python train.py --num_hidden_layers=8 --d_shared_expert=0 --tie_word_embeddings=false --learning_rate=0.00268 --beta2=0.95 --max_steps=7112
Below are experts of layer 3 (counted from 0) of a mixture-of-experts language model. Rows are named router (the router's row for the expert), up (a neuron's input weights, with its number) and show model dimensions 160-239. Each number is 128 + 24 x the weight over its row's rms, rounded and kept within 0 to 255.
After each expert's rows: "comes after" lists some tokens at least twice as common just before its tokens as in all text. This comes from a sample of Wikipedia text that the model never trained on. Tokens count by the router's weight.

# expert 7
router [129 106 100 115 144 154  88  85  97  47  93 149 158 141 126 124 102 116 164 127 144 133 106 172  94 122 112 128 133 127 126 121 131 128 118 178  71 111 162 139 123 151 132 148 103 133 157 142 111 144 137 108 135 187 125 159 127 109  92 141 100  82 194 136 173 136 113 142  80 119 148 112 167 137  85 145 149 156 114 121]
up0 [140 160 104 117 121 135 133 121  89 126 131 114 139 138 163 118 142 118 112 134 108 167 124  90 142 107 154 119  98  92 136 124 142 173 128 141  93 167 118  95  92 126 158 110 123 113 150  89  93 169 143 160 120 129 159 135 122 194 148 142 140 117 141 124 141 147 119 123 130 124  92 151 125 128  83 142 148 103 134 140]
up1 [152 139 127 117 150 106  90 125  97  95  82 126 120 120  93 157 136 136 156 115 128  83 173 146 137 124 146  96 119 100 127 167 156 116 156 141 105 131 125 134 116 115  73  99 138 132 159 128 104 134 137 120 105 146 177 108 156  77 154 130 153 147 155 123 121 106 131  57 156 118 102  93 115 112 125  86 109 128 141 165]
up2 [125  91 161 157 151 119 106 139 111 141 137 140 125 122  68 129 119 141 106  96 132 156 149 149  94 140 111 168 123 130  77 109 146 137 157 131 150 127 102 132 157 156 145  87  96 149 134 144 171 123 141 185 132 150 127 141 122 119 142 133  96 117 194 173  99  91  96 131 124 130 105 178 144 155  94 121 114 165 100 119]
up3 [134 139 158 114 127 128 154 119 117 174 160 116 102 120 176 162 135 142 128 165 154 104 137 119 151 130 158 150 183  93 159 130 136 173 146 133  85 123  89 158 130 168 133 126 116 144 199 118 117 113 133 126 181 125 147  95 177 109 130 132 128 148 117 128 130 106 119 103 102 162  86 150 147 136 165 102  96 170 147 100]
up4 [130 153 139  96 124 130 137 143 118 104 122  96 130 144 161 132 112 145 120  83 137 123 167 137 136 163 100 171 157 120 152 120 162  85 156 195 115 100 171 120 128 108 120 136  74 132 108 112 152 122 161 125 183 102 168 186 127 151 129 145  99 115 122 152 105 161 131 148 135 170 125 116 136 153 140 111 129 122 137 121]
comes after: " |", ".", "\n", " =", ")", "=="

# expert 20
router [116 155 152 128 115 136 157  95  94 116 131 150 131 125 102  81  69 106 107 160 115 147 115  78 105 147  97 135 119 122 133 169 143 149 117  78 131 129 109  93 122 116  90 139 129 128 159  89 106 149 132 117 124 117 130 171 141 125 109 152 122 161 167 130 126 134 111 179 117 132 124 133 128 147  78 114 118 136 105 166]
up0 [102  91 100 105 135 166 129 108  93 144 121 113  93 118 141  81 136 155 148 114 126 152 126  98 140  93 132 112 114 117 130  92 125 155 103 160 136 167 128 125 139 125 153 117 146 110 149  86  98 157 114 119 156 127 140 138 141 111  89 138 113 113 118 139 130 133 108 128 103 194  86 121 158  94 121 106  95 135 130 149]
up1 [134 104 154  94 119 145 102 118 108 120 124 127 130 141 117 165 102 135  95  93 146 163 107 142 108 152 152 132 151 116 106 174 128 139 147 157 119 112 128 123 135 115 157 151 131 142 189 139 104 163 137  87 103  92  95 168  94 139  97 105  98 108 148 126 145 139 146 170 160 181 140  94 139 170 129 112 120 130 134 129]
up2 [127 113  90 141 128 146 138 155 138 159 107 109 122 105 137  90 175  98 107 106 120 145 115 144 137 169 146 136 126 102  90 147 133 144 140 128  96  81 154 138 128 114 170 107 163 105 165 103 117 145 153 153 135 126 113 162 117 133 118 162  99 132 132 146 163 153 175 143 125 102  90 165 152 143  99 154  92 142  80 116]
up3 [126 105 154 124 103 100 142 114 151 104 136 145 114 132 113 125 124  95 104 141 122 153 115  92 139 170 144 159 122 121 135  97 135 159 124 135 164 114 123 103 103 140 109  95 103 101 160 104  74 131 161 164 155 131 146 178 105 132 180 132  93  67 107 145 145 113 129 121 175 145 138 107 126 146 140 161 138 130  97 141]
up4 [102 128  97 101 132  92 110 166 105 139 137 123 160 167 124 135 172 106 142 157 117 109 133 103 174 149 126 119 139 122 131  82 175  83 116 187 104 138 170 146 160 115  95 147  69 100 127 110 128 169 159 133 112 127 103  93 178 100 159 142 155 141  79  92  97 153 122 153 142 183 108 101 120 144 132  91 125  85  95  93]
comes after: "\n", "0", "3", "5", "4", ";"

# expert 5
router [113 148 124 114 105 148 143 104 126 114 135 134 141 125 127 111 110 125 102 169 118 148 109 132  95  83 130 106 138 101 127  99 115 121 129 145 118 125 118  50 109 107 109 135 123 135 147 114 138 137 122 118 177 120 172 119 135 104 127 108  97 165 125 107 177  99  94 115 114 147 141 134 127 127 158 110 138 132 124  89]
up0 [101 123 140  97 133 168 131  71 151 118 165 162 136 149 120 112 129 136 128 138 146  81 174 145 128 124 138 142 122  74 106 107 114 131 147  91 157 148 104  58 144 128  92 140 119 118 133  77 169 100 131 137 142 105 112 163 176 119 172 127 117 107 104 141 128 110 104 153 148 107 109 100 138 137 125 117 139 113 162 132]
up1 [102 162  98 103 144 136 129  95 115 104 163 107 126 123 106 133 117  99 153 167 115 117 141 141  96 130 120 149 129 149 124 124 132 122 128 156 156 106 138 111 144  93 139 144 131 138 126 118 113 119 144 156 103 156 140  92 138 151 122 120 177 123 153 118 120 160  96 137 120 168 110  95 141 141 155 163 131 113 154 119]
up2 [126 120 135 154 165  97 132 160 120 120 117 126 116 151 102 206 101 171 138 122  87 112 188 117 121 135 135 116 122 137 107 116 132 115  81 127 116  92 105 111 135 128 116 122 133  99 160 150 159 100 136 150  86  77 132  99 114 122 125 129 151  97 126 116 110 130 151  76 128 134 129 108 125 120  91 111 110 149 136 153]
up3 [153 125 155 114 160 187  98 131 140 124 102 134 126  99 121 145 141 123  88 153 178 140 176 112 130 123 115 164 138 148 129 129 106 112 133 101 118 152 161 151 151 128 128 100 121 139 154 139 110 144 120 105 158 162  78 161 157 134 105  91 102 130  97 157 136 117 101 137 147 117 165 104 113 121 136 149 110 134 126 139]
up4 [116 108 132 164  86  91 121 173 155 119  94 142 147 104 139 160 121 158 110 146 129 112 116 104 115  85 165  97 117  94  90 128 131 137 134  80 101 152 135 121 124 142 110 153 117 142 151 107 138  90 126 143 144 154 105 141  92 131 119 123 148 142 136 154 174 120 118 108 120 146 119 143 110 164 127 126 108 183 143 125]
comes after: " |", "\n", ")", " |  |", " W", "=="

# expert 0
router [117 111 126 140 120 130  68 144  73 126 107 124 153 134  70 109 118 107 124 174 164 136 156 150 114 141 104 150 164 170 155 125 187 101 139 147 140 100 123 123 111 143 106 142 144 104 160  80 132 125 143 109 138 131 121  72 128  95  97 157  92 141 129 106 130  82  89 149 105  98 111 124 168 151  88 116 134 160 145 177]
up0 [139 132 144 163 100 111 126 122 130 149  76 159 109 101 105 102 101 150 123 145 145  81 145  90 101 117 154 147 106 103 116 157 155 116 107 114 108 152 144 160 101 126 156 150 130 134 159  98 102 129 106 136 174 134 145 165 120  85 129 158 101 144 100 125 108  87 136 171  97 143 114 136 180 128 184 142 162 135 133 151]
up1 [138 149 137 120 160 124 147 156 131 111 165 134 132 170 114 110 119 132 138 158 165 147 149 138 115 162 160 102 117  86 115 121 130 135 155 145  98 104 131 139 127 157  73 164 116 144 115  96 145 135 134 109  61 128 124 120 163 158 137 113 111 163 163 125 187 150 104 185 121 158 119 139 140 153  87 131 147 165 127 149]
up2 [135  75 146 106 117 100 117 148 121 105 120  75 160 149 106 114 110 112 120 139 115 135 112 126  73 144 130 142 175 155 101  95 168 151 132 122 156 115 127 136 145 135 166 126 142 147 112 152 126 116 137 144 125 132  95 115 148 124  83 151 151 154 134 180 129 105 126 144 109 123 103  91 145 149 146 129 132 119 128 105]
up3 [163 133  77 175 129 149 123 130 120 150 139 144  89 151 145 170 116 105 113 129 120 197 103 148 123 135 176 133 164 107 150 136 161  90 182  83  85 120 157 138 132 161 113 108  94 110  96 140  82 114 129  96 115 110 134 132 133 166 117 144 193  92 141 142 150  90 111 156 129 130  92 143 130 138 128  99 115 120 125 143]
up4 [153 140 127 160 129 108 137 156  93 125 160 146 110 124 127 108 135 143 119 129 155 181 129 130 106 159 151 155 136 137 152  76 138 126 162 130 117  98 149 141 147 148 140 103 134 112 123 143 132 171 124 139 174 116  94 159  97 114 140 168 172 154 139 126 113 103  75 121 148 130 147 143 174 151 149 145 115 140 117 115]
comes after: " S", " L", " P", " T", " s", " M"

# expert 2
router [140 143 145 116 123 132 115  96  81  92 120 154 148 124 135 142 138  96 104 145 152 126 135 127 124 154 127 123 138 104 148 133 133  96  94 169 156 110 145 126 124 140 151 162 152 127 143 125 112 161 133 115 138 118 160 149 167 151 167  74 129 181 161 102 120  59 106  84 109 108 125  96 176 138 127 130 130 176 101 111]
up0 [119 119 165 174 160 143 161 122 123 149 176 121  87 105 121 122  98 167 110 148 126 142 112 138 147 154  75 175 167 165 126 141 154 114 150 152 156 111 159 121 150 146  85 132 133  97 158 156 145 109 120 121 182 189 161 162 138  84 139 148 114 163 171  94 155 141 126 102 137 141 124 129 160 157 145 132 103 132 122 138]
up1 [122 126 138 116 112 135 143 101  94 111 159 142 133 116 126 148  68 146 101  65 124 161 111 131 137 125 137 140 122 112 146 149  85 143 118 143 119 122 143 132 147 139 112 151 127 189 121 126 130 114 148 117 111 145 150 164  86 136 123 162  96 142 168 110 139  82 152 135 155 159 114 106 156 102 134 119 114 144  71 145]
up2 [149  90 103 131 127 146  72 105 130 121 110 104  88  85 142 121 134 175  81 113 104 139 127 123 119 149 139 122 200 127 137 135 111 109  61 134 114 178 110 150 120 139  81 104 156 128 128 131 147 136 137 136 107 126 107 130  85 116 152  98 123  99 153 115 124 129  83 122 111  87 106 118 142 144 109 136 111 114  99 142]
up3 [ 87 170 116 148 133 148 132  98 142 169 133 108 134 104 157 101 133 125 148 129 119 144 102 143 161 150 150  89 119 133  99 179 130  99 140 150 115 118 159 147 148 134 123 123 135 128 135  88 116 148 134 109 155 138 118 157 101 157  98 116 119  89 125  92 120 139 157 110 120 142 131  73 165 146 165 140 154  93 122  99]
up4 [125 135 110  88 147 158  91 136 102 114 151 140 119 150 121 154  97 135 125 152 146 129 117 104 125 117 106 133 116  84 114 157 157 121 122  96 114 152 128 138 147 131 101 155 108  72 131 106 108 175 139 108 145 147 125 118 134 122 173 127 139 102 173 113 103  99 129 147 128 150 141  72 143 135 134 121 158  87 107 121]
comes after: "\n\n", "\n", ".", " \"", "===", " | \""

# expert 19
router [104 119 151 121 108 105 132 145 151  78 116 108 160 104  89 135  84 109 120 137 145 122 143 108 128 168  90 118 172 140 125 178 149 127 138 127 104 158 167 129 104 116 102 135 163  87 153 124 142 141 135 128 136 142 127 153 118 127 108 152 111 114 148 153 143 137 108 163  71 115 103 129 121 158 150  97 123 138 112 133]
up13 [102 167 124  84 138 169 117 158 137 103 118 114 141 133 150 138 141 186 138 134 146 149 142 111 128 151 118 144 164 135 149 136 126  93 172  94 117 127 147 121 117 126 103  97 122 146 177 100 155 127 119  87 170 109 105 123 110 129 135 100  91 174 119 126 120 145 130 125 113 152 174 142 170 141 157 115  91 108 118 133]
up14 [119 154 171 181 119 106 113 131 124 121  94 156 131 109  61 148 134 171 137 120 106 124 122 148 143 112 147  74 101 186  94 139 150 133 117 142 130 167  88 107 144 115  96 121  95 149 138 129 151 136 117 130 109 117 123 106 125 130 125 137 112 131 157 142 160 134 153 166 134 118 148 188 101 134  96 119 166 127 123 138]
up15 [136  75 132 113 121 132 143  93 158 116 148 139 152 140 131 107 117  87  86 137 142 162  95 158 127 115 138  88 108  94 128 112  72 173 117 123 134 145 111 114 123 114 162 149 121  86 119 130 186  90 160 172 172 184 153 131 173 146 133 118  95 145 127 160 142 119 132 131 122  91 142 131  95 145 125 125 139 139 115 154]
up16 [104 147 115 144 128  82 104  99 143 125 135 127 125 113 122 140 101  84 122 169 129 176  92 137 143 117 124 118  83 113 113 135 151 110 168 107  89 112 171 111 146 141  90 127 154 128 106 166 140 142 156 157 123 116 180 143 139 117 143 129 129 120  92 106 145 137 111 140  94  92 108 122 134 152  78  58 126 155 109 144]
up17 [111 145 172 154 117 120 148 145 121  92 190 152 152  93 133 152 127 122 160 124 126 134 105 100 127  76 156 100  97 144 114 128  97  93 129 129 111 159  90 138 108 156 152 137 149  69 138 110 132  98 152 180 140  87  97 164 116  89 110  95 147 150 108 148 126 152 124 143  88 124  81 132 153 141 118 101 115 142 134 132]
comes after: "2", "1", "9", "8", "–", "93"